python train.py --num_hidden_layers=13 --hidden_size=192 --n_experts=64 --experts_per_token=4 --d_expert=128 --d_shared_expert=128 --hidden_act="squared_relu" --moe_layers=[0, 1, 2, 3, 4, 5, 6, 7, 8, 9, 10, 11, 12] --router_score="softmax" --normalize_top_k=false --routed_scale=1.0 --balance_loss=0.00282 --balance_bias=false --router_z_loss=0.001 --init_std_router=0.0153 --lr_router=0.00222 --vocab_size=16384 --norm="rmsnorm" --norm_eps=1e-07 --tie_word_embeddings=false --optimizer="muon_variant" --learning_rate=0.0205 --beta1=0.95 --max_grad_norm=1.0 --batch_tokens=262144 --max_seq_len=384 --train_tokens=801700000 --max_steps=3059 --dataset="wikipedia_en"
Below are experts of layer 9 (counted from 0) of a mixture-of-experts language model. Rows are named router (the router's row for the expert), up (a neuron's input weights, with its number) and show model dimensions 0-191. Each number is 500 + 40 x the weight over its row's rms, rounded and kept within 0 to 999. Numbers have three digits each.
Before each expert's rows: "comes after" lists some tokens at least twice as common just before its tokens as in all text. This comes from a sample of Wikipedia text that the model never trained on. Tokens count by the router's weight.

# expert 23
comes after: "\n", " |", "|", "-", " %", " Team"
router:533510533501561509513458521449564478467536539469477520461434536484564476430466549442526533520532565534516531435409466516526541499495549453468473488461557563471538481532496459554541549505407556506521477494526473573551439474459452479528457537460432488530488486520423408504462541498532429467507428512490480540498461459443496500523526467485532487517442522433514481484563559485494448489519605471525403487503475433495505444469467509519475435499497459550490553522554532534571562523587534452481467504422483500505438513519495542511505490504489571517440472479487522437484492482489538490
up0:437435520487524481503556549453451534436506534550533532515499422446434542560425532477493526525508515466526488450565506465493585427485453522510507490485539495471533423516455549489526453510511398494497473456522538497545522496463466495458430559566502432578529474527514502562520480494523473467506514533524527549433487547400473494448449487518447530505533447501509518475414559528563463533499491497505513521474509507505510473525533461539490523510497472474513494470457524510606543554549511497534482485547544449576508496551451427543500536444558508531529484468516470525478590487595560442
up1:456464579485497466536501516489479487520525504444491534482490538468503538475498528440391466486536460526491599514471516533567447501497480479498480514497436507542460536531479496426513565545495512513505484444487453497438559491548468480516465526544507503493473566519501436513533520417508435578546487502489544454450548504469483520571493525479521515594494473473460541557577545484413467489487487500434457455504501534469532457488490488527504451515579440522411459602452521479508518437428473501501514478512556493535446510482476441502458387553514500573503506566529477429454547461530493465
up2:502475416509550485520496556507489412486440515462529553449455497430519491544509494513495501551515521457431484511535495472493513403546510522503520549496540540480518443480445469512480469446474556491532507502520517560557493502452480478531439475500485551532502446487495518533481521464491473498521529421565464556556504487509481523445493423585450447457427550546514518538564548554471514484514515504535560505484538483536579420515477482490432443455475474533517534501534518447445553541486532462495543443526476513495501539482546528499447400594457536445426469461574538504583508518447569542
up3:484495526474499449448474547499546547485510555506508552484486515515493452597485580481445443532506498512505550464523489489467456529615507525545516556491509444504559491542427430478495484514547535511480472533478481512498535479562477517490467491502531481449532534489481517531529509525522439515499526475487487566560442553448517504596475473511505453502502527463452448530511500466490495519490545540478522499428481521508509476541594460482669580470517461496435513486558443497454547524508509551422502475477463515553538471458526510518494485454432494499442550489577521529451402526413535562
up4:502520464502563429521477594476506537499408440500528530414465537484580472463457565508456481400502514435460498439465494475563543537451482436451470494519494564421518538478518447474557560515538520495533504501486473487520542484503504443483541490510489479561510504496587566475497499507417481503491533492568539443468541513494480482495551433513487471560540539503557465442528535439462495528447561442497493466439504474524513527483516513491487493498526473460475546457527458488528537493561519576454516528528421448600533512435549515532477440506461496429446470497493503538504469579539478545
up5:526486438483498484504501547418489480474491510500508408494413482472506442509483512451461534449491567493498491515509503420471526480515528504450450503465554468549564489526499530501496571464588370449500506531464522433516484556497400468502485461555474490511537541528524426529500492498609472519441486505521495463541541506433493502551518478560484583464454467465484462525438469444494536533470575497443506487540432467479552501475515456423490517483438473451515528512469461463495473588552496452437528435528542511498473532476482567485508526518523546517445463511516444506465516434505429458
up6:539533473479398515461510566480525477556537460559481523456509541522497466520559547466507472467482526495502452486568424492507468426569416442458432479526480502501498508559501504461485479471482459474492480475538582584461494528554507571422486511484466533439546534541589522475434459487528438492515452540495511484512512523545419498440531543475479475494489480563432463473525478483485512431417504456430561452562483482510466531540516486613461539455503521514518478502433515508486537486490426530515428485526520507496509539507553537429432502536509527407548499522506465535520534485490452504
up7:520474510502435497553518515519485487495503521476548477511481497433470480537444576549543501512481547496447499458513477494493434548564476497507518503476545469438498497492537481530598476499446579542449439501512536485491485544473513515476579513473483437504449476495464546504411478519442410472488538522510533481539524483433528518480483455583445461465546480476417503506442517544594459551450493504434510473412430475530499541470546441514556450570551475461548552524508513562498514458540486491460527477511489496445532539490524504528491587553542538449539509389500436512433513518521423478
up8:518539518544501500552504427469476470475510508549524537558499496509541491564525493422512517571508491502434473442458560478560501507464497528390469496486523467497524450529438574511432540469452487433510486533484530527532518518513486521586533505513365529495519471480448548484452426542475545464426536548557496544502489549506538498449438602493513474534487537471520514398444507522490496445435446496493505525515442513478502539478490528492402520459480487535494527595548493508502552479458561548523526507579532474556545413496492482500491487469473519462441453538524481457515539549493491520
up9:562553498506503530600483482493578454529475486577449425518440509543480466495496546507514530542469532559512417472585506480546475476490512550537527477483513497494529499490460456477550453506520514538516535466498473464431518554591478544532545502475581425491447495475503549487544468604421525515496464546477532560450480478409516572573445543524518422547476484515511512468469548516474562554513506507467448473534579472484543508535507536523432450533455504531467550480445390479484593467537502437467539516501532480530457561498454555489514504502527505515517490495464511483494494520534473515
up10:459424411486541518478482539478531491526534585525510547545472484488477516531475573536521487505523499507460505578425449548516468511442486464502469517526500557489510442433520508511495469551529546491465521481501485470560475481405450495531479449516472446487434470470483493455518492550405490513480510528498510415498504530483441457547512508475473484475499522519490498445475514482543482502478566546437550538525503476507461563498473491466519421522511536478482539642514463580519468544577464484495452495480541528380492493504536505473482565509529509488407515539573550484480484379516427502
up11:484566476516454527544448535436508509513502501525554499463525482526476563456532549563468500439471429473377516495490510444516551490488505409503392476421444500571530510527552460489518558513490463452575475458492529556482479485468533575539488534489477428511509543510502572466436542530483476508499483508557556496514488504521533487479455416473481457500476601533440492529467538595542517510503498433457510490452527482489504572512545504506549522508494557442567500503512488454552472536582572505467448473509483501493479575486496548526485494586462497525421466500440516493476531458519520499
up12:474507489486614414539482570472512519500447469562476613476467527559530532451455536526497455429519450488489464500478523462484523544514486471508504495450529480521479483451485438519557466481445604473535552489530481519534464458569537547496508480455425493531512506517542479469447475511569466465462489516546434536473467487537494486573460496590573490481386494506543469535497484458519454479435473489484476442501488516413464499441411469433486485493494499522561488494477468490489480536539554533491529494504421424558470474468444513515474569515523525522430498536445530481460513494489433500
up13:422446507500487522488568506473502486491451480525500502418519509391501518472494512444457408467415518514501505537425528508505499502472441472476456556548407462466469459507467521541474497568603435499485470505448536450446452482480490542502486487455497472561571510488484426536432531433579476513508421474445500487520473487524447452524471502529518474513517444429487478484419517409521447590592420467502517567504494502540517452498472486492513516497532531566511487504431497456532458540485443481512435472478508506513491506546456519504494476481519500503426516555498527458478547511475543554
up14:501508530577552540401510479436495414471488489471535486458430442485554584489527535526541580520510414462460480462510496570526477502479533471505556499482494471447444485455558493479502506507538467501545508573520530491558499514520517459548553565547445506466519554558462501466460498559507480494559502524502525550511452509491466470521548525461616503458470496468477522452475510436519479457487520457519505506523497476537558558503582534529385468494515515519525465553562509486474466521530484416575441524482508487540553475510454512476498513452487539410466565515464496471539443484531576567
up15:456391532384497481482494475556530503483452544511529460493457478560469461479520547468493494488460528533464442434471540555487430488492545429479513479486489513440501482466442529509452428512462496544501496450506535481553534561483527494518454493551564532529504556540459507549478510495511482452512487508517467498515404529481509500533555499507472501491455548505533559457496525580534540540444494501429477529508489492496492540464441529435432538478523464506455436572542477492493446423525524557491470521494573459523427414411510423485541546421583526463465530495514513557493502571478516455
up16:547536513504565518468557507534400522508568426530536556519441494465471573471493425502495441511467466456471487444475472512472486488574480501529542475518426480448510510501443505451524521421517493507538508496551460505479464504487537540501502564463546531472553469490464480528544540488474455545517507467564565515444490418475601457484471509503487521481486513490471505452488582504539611461530490470536460442500468430512470560532500482455452521526500460461504475493462445467501507523529444429593446508533525460394424543467499476481452462513466493454516464440562430545492527455515454498
up17:561582480470487520465574476500479512476561528506462484477535543499399478489519493506498433495424466484483547532504530515432524487481537487484459564430553478476473548490506514459487466533477545543506542573523506494501523564505482468519450498486530444468482529466537490524476547470496496507438498492447489462514471495541586508435535503428538476473452519411554391490565552520460498554486453449469549533481506518453540536504556510479500508424409532497528463512478522431494492453542542479456559466454514440490504523508552527451497465582441487531511396436522461479475549568577436511
up18:518525497467463493556492557521505488495494450544511478598446522533510460456483475576475507478449540533497491434544520421541467461436598495429508470508542512536467588585417478481479467515465515547529479516534489544503545531488539513473484495483511491456477531499519469483576492500545533457506505610519590421527557448545449507485548535512538506488489462442498512558533454521530544549521457391508472508488475513493539568512548486552463462493509493513525479528529462562487413490493438469540506430433464522510582513437479550492476542567507494487561516547507435523489460432491469503
up19:546556570495507501520484484540566455448533453481469509507411613518537506447523475479522563495461442474485529504525520478507510483463548543451464470527469526565520477489515543463507481546508399529522565568534443564559461541457522448529611501507520526438520509566476481429511417513483543464513433430433486455504524498447484557502497506466569514510474424495485554486570521473550481459541474494480480541478462477556571499472486481506500520459454477502481421504549556484470552447546531428512483491471557489461485527509484496512436515490556478538496527427577465467503535530480492563
up20:523504505446511513579433503468501468539568536512559495526536553504501514553393528531463532497478465518500507450531546573468513520506479461478503446455497483506520438490496507507481471473496484595421447551431480486483506518493513530503491535455528504470501542493416536499495504531488457501508477493458535495556474489489481547526526499426506610431546562481489525481500498531473451477493448583540543543507519511499478533552364495520416522525498423519419551544512510476482479498535441500431535425531409478481497502582463582395551465516505506545532500549510513513551507529467514551
up21:489530453445502629440562471508424498510513497506574451560498500544512561435536456590463503464542444497470442533467464540479531453499508481450441477465501468521564523449544510488557459541489513531464493483423470512483490478497442455493454476464489463602505430481469478480428580528526490560430498511493442517542473474575532460514484504486606461488538496456487496465511489550470474430495540519535480518548555437486474522435483494559487482542450500442468501538499493436440502492511440487423525473460475517457479486478535465566503488558544448514501544523476456555480490454473550481
up22:496519430502573492504473475530500506532517525502504400506525491449511575539477446461487555551428451425574526454521492519572522542497552520425574429501528505480519498507598491453532567486561483540455547495495479525448439528493540496498550487507515558535458501480487479456492556482469520493470429472527542486474488537472432441579493498472480456503455574569492430378558528496566492472461522444571543481546491496504508427489515472549484478528478525512453560551533508467495494508568504473485489474464541484529418435527531486572493534504449496480506486458542537549470442477483485536

# expert 60
comes after: " of", " in", " the", " with", " a", " to"
router:430493532500580552466428525411512516473535482437527572492470518543529513421480526443459505556478602545473515486403511430528511537528502462471509495503560508496565469533474514528561556495467553526520505550441451524514438519471519499513478487550486461593571476559463463487455530482549503483494468532480476498532492472549455496512486456446509477502493516460567516451508522426461473548526506442442454473520482444470534477463539555559452427530472463523518514564570542510520505535498452469429475463507421517433435461564538516492477478505591502534498503449566520517475486535521545520
up0:505456445520524571446488522557623495526496412437586443444492496448478405554489510442507554484560492505535479483452463533512530521456520528570445464467521498527511426556529473507470459517528541470505521515467477548578434483449462541495496395582527423502438538491522531509510416538540468403505502559533538495464524548546516558488455500442517540564500484545606508440489481523554511516484513515541532505523478487523488536482511514476512497514467496508462466464472441532465528458510542517543525517447541479564513461556511556470491491524481522563517486447547482540499485512459502490
up1:489492495455441478479521514469459522464518478498495475458540485516573500448484489426540519515522452439518622510614470533519516481454478524503522510549537498485497517515487469533461490466564446565525503529515567519547524518563565396514526514547532542506489470446478448426494495527542521506484500456423533489535471448462475474554461459469482514495499532419545493476490494549510471464545475474532546543435546494524526559413469549486524451513432578516527482610432434488500473495496476478555529521538426529535522544498530436548579561478528466514526421493493566501520521563501492460
up2:513547506468520541472509467472492470482453458516525517465484575531482516540433531502502533546462449535532532520548524469501546505501476542588557534512510520570481523509564498505535486547576490509563516525414580578534503510539515512457508536485527521529463477492506424478450445451509400500485442542465448479545499502472520518564421477474468559472440490492435544504517507520432547480572457421517472471563494547514515431462485547474520444560502517495567538534475626455447471545478483504453464545515514582429528497515446435522499555497536518500459458504520452439490526565511489524
up3:517462538524491529515526456513549507547511432547491503538466514500490502480520539420493522368492589446460498496477481522523495443605515522468575535544486539476525518503429427557533517507451507478571557446510484492553544486540557490470496549400493437505486509458490545420474489570481498433443461457492493534422455516487480534536480516489517487534486481467515490455542493507497467549533495523509488504426568437422416525530528448511469575480547512465499460516486491515512499471374467488563470523482567494515494463433500539499393561526476509502538461499458531510474497491507508495
up4:521510553403586481476513511516486434495454493492530495582428514554487445437470502446510509564504528538524526474518487576548510462588558550516477499510491486459473542548462529503524526476530438514426462512487505478577412541512451495509484502453511485524431561491483411449465555514556522514461495467515442491552514549437475503534594512547485531515475452507470548462495504505515470494543456482568488547490560530421467494524479462530597568514563438523449499527465493491546527559531507496467548431549554492434478508529516528569462499481559483430509526510465487456517527526487468442
up5:549444459495473547485468433537498510512484522495426510485492486532551517551483462474505484457523530501538421454508475495528436545494480463513426498421475529552497522471504536489478447487475424454449435490414550496480525542449522521553490429444466468459527541520474521478503504473460441591453455483442527456506525573550536433451458533387450441471488477465492489525478468545538525552479491455497477469562537448487527569488521533477519559515466545461482611475584481487424582480541539540548465500578491536497474511469563456468508444476458511485509521475502464474549477483505460458
up6:453513561437486575490449451489486488463493541613494517471508533533472477549550513513478492564616503514523487590511494431502588482566520448490472484515521463473521580529571544557482510514518474599492542523565447473530454522538545543573495499485562504438455417474560500440520505533561524491469356518530487535473463521536496453490485513492514500523528477510486491490555447477520517453462556466460437595523440490509482487520441449489519481558538488487518494537461487528546485454433530529531478541533510452538515525510432513484492493554494497502520459516505457449451463521513506469
up7:502491530578447462449514524508445510550510423537526531486496549497533554490429498531515454518527483516525522544558447496496461506491466542471555415475458544437616507560548533515541532443527538474479454518545448500467524445538487565505476468548521451460583435504471515533600498497510471478529472475429532507532477519439467508493476517574512444431487465500531458509502506384414481496417508462511514535524442453422501509524436436550459516533483500493460488491481475531492538478513540537515563499595483511506495457512537517518494548418443518455528444479508472501576472485540518491
up8:443527500507540516494531468559472494469501481568500497551460452524569595532502511463420490519460441543431547500467475495453492440496512526557498517608513548556503434481476498458439512493484454506459494517504501499474495461512521509511413493476483539480505600440468556487502526556513441516498521491531527391434464530448544537448479508493574490524482506444512570450558508469501478547497427501515479514539418452477539476467461535505534458514505516595596460514499435435547515480505541524511513540505526513443489481464518478585471497496404468457554484475518516575483465449520460541
up9:504489419551491543486577415504473505433494527451474574484540562615547489568472501509437477394428497460462523461531497466467573446575523518479497500518538521545579484541440481502521551490529504509465554563445519542526473528580529492470483444477455510510593535512467592425522502444517538540499533488511502491539579528487538513519465396562510542555479508517440536488497478536511489506459500500476446463531558452489439563516478503457469452505462516494536477538475509564533481470444534484502466526442491459539455479501495470549436456457510515491521540549491520497505463499512468506
up10:531421521493481541579530382513484448460563478560415555489511516454522488529462497503471535530436541391552490467497497506556500478501508516512483530494494532519494515445543540540468488500508456549414504551496452434492504471487508572511496556446587540513494472495511525494514499546439492465514522487490541576494432543513407396574503501472553468551505461569455518493547494422516494570506505469502480473459464473511474559484455458513493440468534471571450483475567551467529527522452470525512567512518626555499505495502565506499473511496484522481505510494511517485524418443499486470
up11:518443459559540479523541475556385589498541496499481547478448452473538516484469491508440425461475431529482524534569474491511456411474493499449466451533510466393537464524510501497456511449522508513514550496549506518493488501506485421518464490495515573430557497528520493553482484471498453446467506491492491554509438511466484474497521513482460444520513533499471451503446496556530521512466516541515558545512528519497551452563535535506544446548421532381474500488487457469509459497445412484480482446529503500413524444515538501441486509472438546467510556567439473440497438493470538587
up12:523506484433499452572482507599467524544508600458519459496501457553502509487438561456487442467481516501455497493550503456544464495491479505470476479537568500511529501450558530538456449512470518568579481432530453473546548558497491495419412534550480496535480508510482545459490527439476472506576519477469549514488512467490469550509472503541484495547528477527496511463464506492519492486439579508503536516426460486476513511456493424493514520490518567476496504514449441469601415494449463559432524562481457493468571540619495480487486531516565544537483462430538525469546484478442482572
up13:450478503485501521537563518579521508452497554523441455556449571470436490483544498522418517474521485470433506471415522440554512562512571491457438513558446471499508483490551522490479454540522550491517500522489522507507493529454486464501466521486438535502458537513535556558470501446547520540455556489491489473490438562486525522508510468442491604553452459454591561507515561485493529502452588523500436507547558553452516506518459442557428542544487527489618523490488473464520496510488477506566475509525494512415538509516467507482537531518522502424456532557565431496544485456527448517
up14:439455563460527509500456541475512525457525466541510509568496503474480505527501504529534559405486510443479495541466483470541535512488406502443510503594522503455507516503503597480561540511559430488485548443489507445577555421504485516543520491508479507491475502472529431532453474475484447561458440525501539501531529506524510484536534519507482480480521499535496493555519523466521533562515499477473488541524455475467461503531433466505534482546443477604466539458453489563482493377447502485508490622499511491505429479581551534545543463491527412445568472552465466495489504486580447529
up15:501466496516537560518536501532442495536522543432524505491539474466561441521478516503548507490508505454509462478459401536482485524564493503492488508470496533439481488522514459509507535569499452510489470476573535490471445517493479481545483504532530457430524420587534477466574435396532530478537448558501537484475525516488530489488540516597453563517569553503484456559541603491477488418488485596503468529464461512569489470546509394471517456590523498490475540493470455505542482485442488498587435494474538523436501507515465532534470491483456456526432508407472488517539542477488491462
up16:460515477527579474480467494539533521481520457492495398536569501524485468494493530490494462471443467509518450590459473483558509478427497485477503495521521492487549554495524484516536530427534503503450511521535504458485447480537522356521490490449502480451529582413442506556494441481429494417505450497514462471494513387496505543540523547488446492499492567477500478464493554590498610461466405458470558485533492500576551496547502499538503486479545576440491503499526519439546489508499496514500527521552515504522501461533448548496554557522551501530483531505522447474444470534536563542
up17:502417530519545515494503507457529495529479485573437502459549506502473506452480449556480452514490489562439521475575448573505464487472417500500455474472436472455492500522550548458509450525479505469434491510494413528440469526522518446437496565559443547473526418570484554556468434498579439551483522591534514586534458480467556572542505475409471530494494480512536528463481519515561475472533567536516550437491503554476421544498497463486508436485523491481518477502430443425497507494454538514536521542537491470480484519547531526399501472492469461524506431496503489472519530478494473491
up18:535499525478515610450488427505523515570555509471565532562450548536562433493507442482550467519470582499552484499557503495448435482494561451499529456487538596506517575504429455534524521497506473487536434465519533528543447522472527542550503484416456509518574577453519511442558451553439535448489443524557443507456459520530520459512478441485469521520478466548529522560470496511537462510510557466559437423495564492496496565499532459499558539485565507486462485498493486468451503391493559513510497492482527462521505532437462481496487514505435526531545533485469498494509551490555504472
up19:533454528504464389573494501486458475510536536582498493546500480543544500454514526527509510417442458513431476486508529499490482445565519503537445511509496590467490471475497493532487441442519514529515507484537526503417507517505504531516576506549445464442445456487540580539412467519475474478552505527503478510555484502525622441484532486432458532450514471566432574437530472539545453486529541493450515523507596535516542503487472518545458496492594464546493484504446561507511558501456489532471517528498458507540470494513463569407499511510473528425511513468481494509510492466609511506
up20:456537471482458560472575434463503465578602507480525455526518505531480575472480367543488553467531488496444475556453507482543556493491496499478502504527493500482529477530484552507457499500528481527502519534493519446465455419427509487516494423550502511575486491536524476490491511479511511493494469455443460488482487463448479504488494439545501557526454420559458444507498565465545482603473480482508525493514475434491476524510450424504530420570493470479497556406562506553507489461490440608485492507525524503564452485440569507525504546451504505499401485490530454531554497544523510480
up21:548517486570486446536459479511497472466440443468474506467527528549470533564485510601530460469480470485551464485574488459447553515514492542458517566503486532477501520445444535517501580513533514544534515597471495421462462517536531522482536516485466530450461487512459485491531498582454444508494525571479477499467497488535505502453546523550542579448508504495420562446543473530506536508442452529505465568504488463453570418507536552514563529454533540556568498496498534459530508510555554402571539444423505503574482503545503565470519536501511527514426473466475520531534521494552464547
up22:585550516494556488480501514498562442490495526435569518514475449484522545433507495453439453466489565527495551539510508486496531499442529588522505499509452576470410458486496441465502484437514462469534490547543464499483521431529608500417491522505519487484512541496537609528542391469463504491496463545466508507422434462519549485497490527473528460479472502411474528503526479510475486464529517516487475551410477469519516522553547546501441502499473512531523521470553509503514506412496481512539516513537541452499447606558468504453466469491454555468446575529457551507488548475544485555

# expert 56
comes after: " of", " in", " with", " to", " for", " as"
router:429495566498535544472435538417527508439511500465542540492495499565549544438484546430471512522461601547480536519460502449536506524551508453451478559498540528489580444532490520544558546494469547517506503539456424575561476524473460478546492472548500480573553493580454470509474534484514490532533495485443475526536472464546436490515488494443522470465448529439533476462498510436466505562514523440440472485527468447487520467482546520539442466572499473521511565534538567480495505529508466501471469477524420529404472422523534531457439478494566508537495523473574532497462485474529521572
up0:556525512528519497570516527507506430463564580423524467492526508502568545443501482528524526541497465433467524529495576517534475483563441544510489534500451486513514612520520488470462558443587410474538481522580487536463524457467468557540485464469504573480548471503452486507551417517520520513513534516456446488554436478451508458486465501448508533486492505586508467527521477507504538514469580476470479517569519534534439527546545476447515511557504493544586540473488562485504547494487613509477447504485482526567525510460493580533503523504471448447487495495528532430561555456523475516
up1:498525439500539618489517481467586475462516585545473462542453522535478508441482536555446542511511468462404436497511491495479521527505489511530460590503481507583486482495526445476533523580498471521546470541494476544534458478533470497483472550514496514459475497469437504507575465523471483516565463494574543500454490510466452470475490495475506458522504527540449512474498506428542420491469574492438508455458438496552530542467524489554496489540481623461500482457557592511513439548525540577524537533501536544520483524429502527565519448513482512557503496513527489427524536479500400540
up2:548490523506414489487493487485440512526452524496514565478565489482433510438499489450510480515404530489550420510521405470435481532533468470484511446568553533515451444489555501495546492484512446488534505480458537541462488521569509560491470508519510388566536527518564530414548483553501476482481477478526433485470479475498501515538456610538465425444506492536434507560515479525510442582462537488476524463522526577535447464486546461524512425451488453526508459543480536497495475496553549474471532563450480521491515533460500462501514462463476484499504526545493502512506447434418590549
up3:467520515483592461521466509509428485546522475514493522508569477480434457493553540488440482416483516449443471533545437422474487424487460554506473508522468521494512528470512489566490471492543477546450474487482553436452554538456492483528497522524483463508467503497529513480472534480451522446500511470521474488531452524562471479566575532518486515571613520516498489503531503473542481523586459433408530534547541484442432470463604566471463477548516540447545493486502568421489505491553524508465505454520540459519488436466507525551434453516551527559459481520588480463445475438515495467
up4:490564491501520513507530542431489519563465511465509539547533473504456509551569443556527548470447528473504471453499557466495517527468614493436448440574466449413512518471471512470510422514500563525509468510497413446475525504538478532550458460510418505491451484480445461509516461481535472521514509557463455468540519470485499485543545448498506459493538516459456515455493490535507464513475415514459557508457533535447472433477475530557482528519518495508450564527452482563530480500554531506558490559512576544525410419469500514523548452499529407521560448495503482447419551497453567501
up5:521529493555534567517486547466511541539554505511414552476427487495498498499468476531457507462499488472619560485483487419445479529530537521474520416476523499548493420425555575467515497494527549479542504439551474531505502450553464436488482500514485479479461476426457491526528506533474504479482436480478529493437499566556506560507475460569459517475495493529553504534531534527467468519467468490506473451526528461494499520514451511542546481542517482392596457561459512554479500493467451414531462477465466508531494514547511527417462520387525561466424450488470545533455526494566495534
up6:597497425449510516506498478459555497441530534546540486494459513543563466583517537481442538471453471507582441443498505576432383435532567500416448518530543430450443533499489525491519520462522533513490519518438577573454434466555536498523526465538547511500483521540503514527510497461596482475531504498516479489458485536545521499475436446495515439473493533529443484449463524600526470463561473509444485527557518508479474459502537494456528474504536506534483465468497449499508526493456474534543494481416411437559503495468489491481523502475545503529490507466476465439521495556518577474
up7:476551539477488513517497519526479409453474483499531523483563532525533443461485578486436463424490495420473548461478524453484517528502544455446456523437427543534459541436491494440506439524463504487510430522520560502500451494541502597529490557403472519486479532586419488544426492528531550470505544436527414512525452469508531439542538496547464579529486398533443488469505545460454504507505482471518528508462486536536539479394469492522512464502478553576562434470523513503518519491494533457515470508568493495481453514502472535467493476499508556478514495474517542533454483591480453487
up8:525506546434487537494471435495540498536477455471516445482550468481500487465457542505383573457493433495554558505490488461505426522527517523484458524496515464491502513523536508534536482524553445593376561445460481444511381461536476436492548399487487446509557517435501550555484517472474500492517496448518525542519498485526462499479478481517590514560462497469476533489554492532441474499496591503506519527524578562479493537595511456564457521439524514485464544513463485477488472480454491502482517562508525541517479526477524510524457549536465505539510538547396452485437464518522477504
up9:530575552504519454446454584532512495440476485500495514518526511557518449614466492484547479502437517516503471457452509528470408547467543490457544456529455561526542508532489521533511512509510454477433460570509512463477462471476428503518514495515461448502454475446432522462515500541519501505429555582543465505472460513591441447481572427504566541507514492498566488503463449484535535493515509556483472475460492505449467514473515419566486559459495498502534466537451462519474481547611508478475473588444480515462534453503517513543534415457533482503464508465449535512532531494596465467
up10:469583496463424550524502498503551469432434457532505482447530490451557506471498488440500491547453455498554433458535555438420524542489522549491496483481517555538485478488496508586500400527523534538494496529489496475504524506510494512546556420424565471423468453554544523537522522574504461445511515443467526444495474491447512531476488546488484575519516487434481580478536501530481449483499507561494526484471484583488494479434483463482492606521468462458547603557496527480498546498530451507486450449455558529528430472541526494545495544540539522533522492478459472548563433515495527537
up11:439576440505443427469548504453528507526529484508545545468516463493514545467466475501505530470491511498541548424460509439453444509401505498476505455544543524526577555500535493493583435499423474446506465582421524475545495544504555499533527468485523499493493536571516453504514580483378511461558458513437438545524459506501506455539532497441572488475499500511474605482470497535489481511517547501487467448497464523546486587519481491575516527488538412513519512549511480477551459479468539470556489492465508501452480518509467465428540466547531515566443513489496514457587476481500487546
up12:423421533520548444551615523471429425490520449497525503532462494443497431523542490494488492518406491437581467488505464409473499530489470511509519432516480569470469490481523521502483529450498451491432478476535499507482477501500454505487490537496517429491487531504543485500478443455513412534473548530490535473463550378496475511441507474460415518498591575488464515513489557532533471514542436522533440485385487468466529486428524458529492493529483481489536494481507497496516493502425454470514509521432477492499528504423492550529553469441503553532546497487433478424513468443498515522
up13:471483471550532449550456466440509496488507447451473456507549503508557497485547493474478574505536445465493480523517499511461551548553482519500500453492468580440517499504498503481495489462490501449454482547511481609478515490524583516482494453482459495500476442443491442470429512427476409460559521452524461642482511509558476499463528517535528557458483393512510494505452559427443456482545410519485452537519502548455542531490519484473417477465571538523433488491469511546486462471455501427495425457469510510495525498504431480562465512443505512456523468549452515498577467533510476471
up14:572451473520474482491492493495492460475435514531489447534516529609507451531549485523521493550516554419519480553481447555434517410482566480497503550461455496520556503536518489473491525544478501457487558462426527458504460503592516461469563482507526446427527544494470428488473476534485388542531502552507539486446523448497466435588531453544519504534531503513569560509501479521521525468462496474483438528512570542489497528387511496522463491507527545519532476490498507464432468492456611521490499507501435490501558493532434518486488457481451467526556475463437551499475516475566464566
up15:411431445545463467492543497457484548514429511506452592506465540511480519422476476557604473502495492472500436470519513430463473520516542553502548492440498511521486610512456525532512473482462477493485539429541518502480506543460511539545504525471498487475503531468518483494469416463483477550513506502521492560508562545541503555462517458484474463485509514528540453489558492484491440547587506522537499495526583510482494409548549490486494521539479454549465425460496513525546475493479538495548523508623483485484495519464402579488541470447490486439538484556491513497499513527546617426
up16:514494516492462477482432516511543537467527489508519497475501471501429519477508539506463492493438474468505478518595507528470399475481529464489499496549561408509530536581521507432567557545472500510500538520516450488519530449459563530507438455519462501450396542483535533593506553452419491481563457470442486441474460492458563477504427481527460543508531549518548451536485492540523518444510509489518518443475500472454465524509485417491544498586551549500501437441501469502589457462490520534505453596521446431547533577534463533533498487496453525501453531523530523436530444489527484519
up17:502445543457492539563562484461485529518498461567447428498436503502475522457518421602491499507519552493522523516550470446507508480511461531515487467534472466481450490468361567548420471540488441573562569529489511525465559475487521526450518498482512524518523548477481514471489492435397487490540462563477533535429447504403522523494554506431476493451476499568569483483530517474485475479475564544492525454527505486433391550491502480474501511477540527533455444509466445471467446494521504539548499505589483540535501513502545458515493463517566452489550504579512507523550477489509508478
up18:530458497531518540508535527595525540556538496439565523542398491510512485520553419549516522501483456453442541511501560533483495490475488551557534531505428462447460515536492523525498506468505469493468460430491500487469462493472478535549512452492432486493483636457506526457474549501570559507537528505511569526546479489472559552553447472520586492524550534471473530559500481429567514475472418461471577438449431516477498544526510469505498473587522500541526483549541520441579514487503485491514582539464535475574539497461545505449550491530535507511519462486492508552558516489539557480
up19:446499517504560455513552524482546486473501516519485586463416515480474564624514447518518494496452510534473498517552470545584529487505582488547510527486469452468562476568483590479526467424477567555469479455480442491538507491495499518493475560452493466546512410474420499539527572517504464487518460526508496433507479567479532583544509494556453488547462489416474455489430457506479532429448543492524464491512516534532530458428526492481490509523516471493553440507463547518505473500446524476504489509557494589494530513489475468516615511576483499495538507486516588477473532531464462469
up20:588491512481591520547547486601550482412458438452538530479460520521526475514524528590535478517521560541483511526557449473580574542520556484443570438495529416483451435462459483498493508417503517510498516484513404536478523500519538502514533496486488554501474512522486564528483519492492404496536539455473431556503505475491511472515485513486511515476564487445443447463503532474541455567423441512492463501495478470487599548509452467519482471498499467464503507512557491509584529495494506544489498538526511497526464533510506444500521463505491564574521527567531502538605506455450442528
up21:525552503527571532433476533562492462538478513536503562468441556506538500529512501498442503495438533557461553489525468469406472541557453416467479590514457526487475502507627480498503475507489536591537490465535504479498507540520474498493507528546527499591510507479477531516460516444514504477445503535408475573493521412528478496491542529437480529489444481516464524492508493535495525504525483532536532479537520465530451535425497435539496481489530502482498483502431531472603460479519490527459530508572524512497503563501420459536446496515529475530370523480518590472553548549504582497
up22:483554485505492498504496496570440525501490419449529474506523534524540532497504484450413504512460497523533431457531491526580545551523497480555548519433536542558513552448510528467510507500509566438513503581511526509493583573494443497529437511569484490530444547431501415558501475562555523539490532508491535559510485527552479514501422531489555509545567507454517490523496511403511542462462494477562588478494580512469552465489514442473505554541425532442525496558484533553495481484521534538565539520510573510512506550473491495468578530510521490473461519401460491442502537550448483489